From a checkpoint of a small mixture-of-experts model trained on Wikipedia.
Training: 378M tokens, 5762 steps.
Below are experts of layer 6 (counted from 0) of a mixture-of-experts language model. Rows are named router (the router's row for the expert), up (a neuron's input weights, with its number), down (a neuron's output weights, with its number) and show model dimensions 80-159. Each number is 128 + 24 x the weight over its row's rms, rounded and kept within 0 to 255. Numbers have three digits each.
After each expert's rows: "gets" lists some tokens that make up at least twice as much of what it gets as of all text. This comes from a sample of Wikipedia text that the model never trained on. Tokens count by the router's weight.

# expert 9
router:104140104101104166188115128130123110155172098135148139094147089164131124138159095144106122108116125121135079115120153153132101136120093149088117168116185157138171127118118110141146124097102130126127094128122115109140130143139138123117159118
up0:139177117113097157113136146166132125126147100135113117110100147137113107122140120128145088146150132131116151082154130103117152127115144090124155126168156112148128170150128118127123119131145091115183134133121087107124148106154124137156129121
down0:140104151118113172089154112119146128153191136148134157139097154164165115065086113137161093139109087119139156160173092123156161110113132143139103157157141113117132142144096111118114138111099115080103149141146090105160112170092141124113128142
up1:102101138100117116087123122099153096081126093111122121102173113147122134156108140069143117150127142105122121113106067146150075125189108097104082069114137151109159163140194113142103137106109114100116111137134069142167111136181130143110144118
down1:114153125144118147113142147124144187118132148133151185118113136162116090129141102142101158131165193114116159125148130097151155133130102092135164142100097168140131112103119105108156084059147136136108111096123095126120130100097147140065133161
up2:158126149079159122147130141130110146101121147146102152144124102105178140115116139107141159129109119137144127115130074131160108084098097121116113171106135126087103113063096152102078137138122129178115122183070164148165124116160163138120124100
down2:109135098091140130105124090162128123144118126140148123112198159175138131103138115115176100082123135127117152130101135132149166147113112129122151100144110135118167108130126106154097148125130111105136163111136135123103128118105152094150098138
up3:145126135113071167132121106113125112102140133130147100105155113118134123124125156147109113095114117097161118173145133082154153115141152077095138167143095156160083147167155124115098115120160106136132126114119092107138139140124113146104123108
down3:117104097174149151102153106147127092123129122114113109164144113136147147151139153125115102114114138126131129143134138108144099125124107112168110107109133102081144134097152148137135157146108160114140182125135113087109118157146116142112137156
gets: ", ", "\n\n", " (", " J", " (born ", "\" ("

# expert 5
router:093120141116156144140090180099141127107152095143153115142150110131148096160150128113135095149091130099151062116118137087065105088120109115132139158124151112119131140138167095166120137139184143126121158083103133099144161104122122101123128144
up0:131119114119096129153132167115141109143135092133126181090123130143106111141141137114131140133126144141157113131105136151146127122106091148132134139093100108153109077124149140123148101120123099131126137105149153108125194107145164184117111113
down0:145108086165150095132150155176173071162140104119130073119112159110107124148112166167103150170143143133144139150090096159133120150146129123118115130119135162124136089132141141130168108099115132132152114128156094146136139114112114155143151127
up1:150099121121106147079099109107102120171116128144117161104116088161070115128119136133165136103154131135132126163126101171101157139159116111157135095103177102145096122174143118136142105159155123132103126118113129134153134188156127111131148108
down1:125106133102164108146110084115101134110102118169138123113137100147157125132140136116107107170155097109133104109152182122129092097136139137131109109131142111127154141124121128143120103124156095141159158162094108091128108142127133112114135104
up2:165108131136137131118100151100100152155111162118132167108137072156104137151115126123124104154101076155142143101090125152138129123169102124136106141104109125149109132170146153095162149132140143152129116174149170138147123141123085157082100100
down2:099070142130135126106116051146114144156103116114168132121123135148115145085147117138153131118105168105102156172161159117125095155147144124114113092114106076121131117060157118109066127138150119124139096101123122105118126184160156104177167082
up3:164132109145157144093124165116111118170127127133079130127159118127112149114128095090089112153134119128125108116108121106095123133112108147115116160101175151128111147142156128075129097119090132109084105109092095154125115124133145175137132138
down3:123126144120129091110138131124121147140156136141116156156129149139112121136150150182148101118154154103103135145131111125188106141090105117127137119171178139167123127145105109157144150117145143097108136179137147110139172103156149124107127104
gets: "'s", " his", " the", " of the", " and", " The"

# expert 13
router:111129136102148123101134124124115173111154148111155140137157115135151118125154108123106170138145132120150093148096165062134109100115096146116121091093106186196141102119119120174153110128118090144125149133103103133125117128176131141107132106
up0:135119141134111142132122121164154146112148119140182171114135108197105120155137174154142124143114096178113126138112140089148113125090170138149100122095127131109134116156196130153095170140105157135194163135134127135129124139141135144149135123
down0:112125116163127139128130125115138170130092164120110117140159103139140108141137119112156114117199137133143119116166130097108129136129132177105160105105142144063124159142126173093098145156095154084116100158127144130151151103109105129147082088
up1:147127132091133096153126131102151151044156125120121121129185106128113121114145160138106129148125120112167105097113119145098109113176130110126169102125142088128091140121151166079132107118141166147153147114116156152062140138158140134153129145
down1:111132130094159130131143136116089141098130094140146123149107112108156121145073130098118127105103154104128112128122142125166135136089147143105108131154102160118153087119106107123083122125119120124162144120141122106110136156071125162150107146
up2:177114144130125124117148134157157151112123133152154125128139123142150105140106144123163101154120161134153128116124146165180121122140090108123135137101143089108168159115106130130152155124141144119112120095113133120131108120112127143136102124
down2:122133137127165159142117133131135116110134151091146146124120171131121147101103098128154111156163136120121078140175123143126088134103107127121137114143132144148141152140150128136135155112137158098141113127160105105181132090137142168147109075
up3:137146123158123146145117153116124095116139132140138132121117132126135099108123129133138111134168107142133155114155113127126111127158134119165114142153138133133100121142143161118122128125133070191148144140116107113133152136113164138096119090
down3:118140136151125167098147152156135140108146137141109129126121114141122096106101086171162072117124161122186160136057138113093167111104161110140095082148099149109111152099156155090140128115118082163113115108109100169111174080076121141114107114
gets: " | ", "| ", "\n", "1", "3", "4"

# expert 1
router:159072158162170123138130108127146113129130140164108108106113097168147114117130151153141108150106131104138146169125126093142094087109135110142139098115163161111143121155135132112130128121135109152136078117129191117141133123120098143147133124
up0:108105144115154153132100131136157110152124139159159159123120107106159097110139102139111113157095097150115108152116108149134099117078115079113153128087103122136134134152106092135177078133130092116103144115138118175132162106137100139128112124
down0:157125142134123139105123137150088123079146131113132106086122185121146089134092131102124123101132141157139120111140105099150105152111140169092213111131086112102109150147068145145113130153158145161126109115095173157150107136138173142107085169
up1:123166177102118128145132132093198137111114119149118129089105118162155141143110112140128121159139141132140118133111106092072125125093147090113136120169112160159213156142152135124101138141124130120143148072122136152153140127101167127150108115
down1:167104134124157106088163179124156126138105107152111157155146128156121169099134125152126103127139130102115126105133123086170106117127128126095102193154094126154109110105148117115136174119124151105141124127168113164152124131135080120138108161
up2:077097109141085117106106117085163145155111104141166111144160107118114158168124173161114122124132143151131158155098140133151131120117068147140145148154112112150127123139155119155139085113140110130120171125114144103151141141132111169088124129
down2:114108170171103134078124108101100085142125110123135180148098137154102092141160121104115149068134118136111164100128139153122130113150128102123147154143098133137159098140135182146178101149126137128106116153143107140120129129165161151147106101
up3:078083117184105137088120146132138106133144132132147131115132139138138147138098077091103192095119121164164136144119141135090141122090115165111145118094168128151142165137105153131110085144089132127124114153151156136168131127149140096143161121
down3:158102132139099151120140123138098114146073113134119130133142148123092136135118095130144091141092082078111145113108113098099142170160155148114162121126144121159118106137135139125122119150093097152135077108102127121134129093162149125168122156
gets: ".", "1", "2", " (", ") | ", "%"

# expert 15
router:141118127125155197104125125129123070106114120100141152078106107137138152124143102149144103116151114093148159110097184162113125120128143110103123118128136135133152130139086143145108172143133106170149092110125141147157106120137102104095171175
up0:114147137118142135157104127095114143104139161167148099094093133129130132184122106134141147143162135143118111178133130114149086113096116144125108141158167128147103139077133081144135146109131132125129162130195080111118135132095146111157131141
down0:162134126097107095139128108145142136139131120146130154140151121118147116138142135144127181177128100133090071130122096140128118121172117189142146148103100120084125099177120112144128126141189139148113150137079091099099164103101136138123158100
up1:145105138116133121169137127112135110101132113120090117154089143126123146133099144171135097128138114141156168134123127101162114129195117163111156178160154090135183119123123130169086113157110111132126163134127138109121107151131166087116131078
down1:097116128102165130104159111126163136112178155133095137111139163142133163133093124107135113146126116160145100148102071124115124126125120103163158129134140168167146148152155163096098132112124170125115139124142124135113136158129084139123090124
up2:136165141119123140148124168151143124086159157102135117128137094093103144151115135151125104094160087117096125141119105077124074131133116143128109138076146102129121123129124163113111147071082119132155123167118101145155143129163094096100145117
down2:103138119159110104167142111148134120137147148131153127144109118106135130148097153129156147105076114160143156145109125095126132130129107124131116091132133136121087132136151166127140177158086119105164108155142096132162158144120100137099130131
up3:152126106181161149154102119121122121107160121092078145110109155161132150132114118160120192114157094113137128144116115098131104129125128123128124122129129093120113194110110128138120118120119141065146125140120163120109146133150133129086113140
down3:130107118109145077106110130129100128063143128116127120112136082131084157140162121124121118151113130161145094072093146169122124167109169126133141100136128092141091099106114124113118077102128083135122139099085124123098121135114128115091165106
gets: "l", "r", " G", " B", " M", "g"

# expert 0
router:113158138109164146170142129130093147136126107145146123113126164152131126119089137137138136132127134116127134101139116122133124135111155135103169107107134111158137098152128101135132092092128131149104141174130130113153154115146097144104124100
up0:134130135152144152102143137124170109145123121128143123119121111114150103117128128092150113165126114160135092135127106095188157107160162179114160140108088172115141108105129084160119071129126121131184134078098141108130139130122107116139149130
down0:136136122112153136110147158147146122149142152164111104142114186136181145099119087131126180130159151111114089133107134087090127096158110096135125164108126145147134118140140100121091141120093118092121107129067136134063115153129092120143133140
up1:084192121090083132159128127147114180109164122116110111095140104173159129091133150133086163116094119128126115128134075111119100100148125140115137120143122159163125117155098157127162160085125127143142130123086142105116117083139117123142144131
down1:133082145141100118070144111128132173137126141142116152147159187164113152131146107136163140119148135152132098126139099129134132122142158120102112119122103145135119143106103124131135109121108137131116118146117090187103162150128130138086120119
up2:088174163157122115156126160112135155135149051090119125119127109171128138103152117118142152158123144133134089147162135133114122128114112125113123106108114149161113109134108093135095097140144147128147112135158087122117150115115108115100122165
down2:136129116132129100124159151133082135104155152081122121120105132126123098122091104098175067147119132123160148111114151103128168133101136108148096119152088099136115177100119132120116108111119185156126062173129133118098152129094095120153159087
up3:161133089130095106099159127122144157114101095092166137114154129123133152123134149159137144173123077127173101130099141149101114119098128155121151113161112124142127149135125117116195141139102132109170153120079131127144096130123154107111101139
down3:131133128169113131138081133179088109089133113131146114113140147133148131189151154111123115123123172141158124102126134126157152090158119135099163110138134093119133163117152153088079127143123108082071155084143110126160085122140134136157108172
gets: "\n", "\n\n", ":", ": ", "-", ")"

# expert 4
router:134088184107108119153107159147141096134146118125152152146170132180173117142150074193107149137093142109154126184114108141148110165121064117104130134120099147152138126155174116140131084113131111124137084133120152132139121112131161121151141161
up0:073130114121156085163111122154146118128105151161148129177131140135145127140129092160154148170145094124132130113106152110110125105129143149100106149128120120123118100150073101173147140146134107160185101172117133166096149175104142114136103111
down0:151152126115101111152164091150153097152102097167111126156110133089113162129124120136126123124152158131134102105098152130098183176123105160102085097150134120128095104128104114160172156125150141152103148157137110119123175164149140069122114135
up1:162127119133118112143080135158079084128111123117162096086160141140162086187118135132147132104132112101103120156157135133143065169164100140136082138188117130123171121163120083112126107141143116124140099116102130171158092104144120120134126130
down1:145125129104135110124133124130143136135161096124100134146128100056152132141079066122102132128127159107082155138160119119127121126106153131131127104107151153134120129126123187141133106161130125107127135101135134138109137132135169150123088087
up2:109116102107104145139112119165159075098123110163161156087118102082192102081111139151127090146094147128121123144128141133132148147151098145124105126097135155165125170180166129134112177123131100134160147160146113140156111084113161122094138156
down2:139155120099092105159111097112152120180127173188095091174137112133118127119109109097152140120095140117148128083113102162112146147118115104146139148141131177113130133148142107135109118146139120128123162126059137110145124117144088137124124125
up3:164102104121104162124102139109120133102142222129149157095115126138125114110106104140103129083146135159148118122125142132117104120113136092160174099117122078106188122167112109156117114115113127161096145116129102143108115157136111134167139175
down3:128086074093115118130140116148103118158115150126153110145125117112123090089115164131156128110124092151162083094116120154145121124110090123146148129136140105123152097128131105143088109091124149117135166056117118120143107131137167123173146135
gets: " |", " |  |", "\n", ".", ") |", "==="

# expert 10
router:115130146087134097126116116143158128176108115134088164135117112086140052122143153134165157142154104123121106190088156109104122151126125107120145146092122133127133092121098102127095149100123166111179157155139125131129123140130116107164112140
up0:140110124071137131149096112111134120148105113107085132132136132139125130170142146130132125143132151141121108144129163129118098149092144151148118141156134112139093109131098116112125097124151129133086160145164150125126131114146143170122158154
down0:143171110121152112144124127106119169138133117113086160177156079108125151124110130157109161140138111120124182122131118138122104105106129164106153129141125108165158133160116160150142151129116104119188156128104128134151090122104097106143119072
up1:096164169144134107157138132152127125129103121132205135115120162106119111114124164124102193110121125123114154139139099127146150106120156135150113069163109131132146104129162128125132147089116116125142103178115071086149134140117093158098133120
down1:124142107151127145110116112106132146149140118090172176104144166140099130135141119103162125106157125126138136097143099118124138086091139115131118101145092103089114107108148122183091105124106126157152134164126143132166116107094163142132146125
up2:156127148127122119139126134088102127149081103139117106152078106142146138194134126104107103089082119126119105129123136093095142148174102110098125105128113112118117158157135116105154085119142127074155162151141159129140162105128108122135138111
down2:116140101107101091109169085087136122149147119095083127113125119115143130157108124100112154081139106115105130156114119112110146150137143171194150118160115109135140166149111126136125161142104131112126118124088191097127116128157141133114163087
up3:211128148148120161126099111146081128101143129150099124077106114116105131136134080136137114105158122115154129110122132138167159158154110104092143159123105143156146112129149123116147092116101125126089143117117139095161147125120118135165115143
down3:146147124101119120107158125141116116101175153162141114143133117117168179122158081130113125146165118135122140099149117129109124150098126124086122086147109184098130142148148138083135110130118172122126102156135150111120095142122109153119119160
gets: " a", " in", " In", " f", " in a", " on"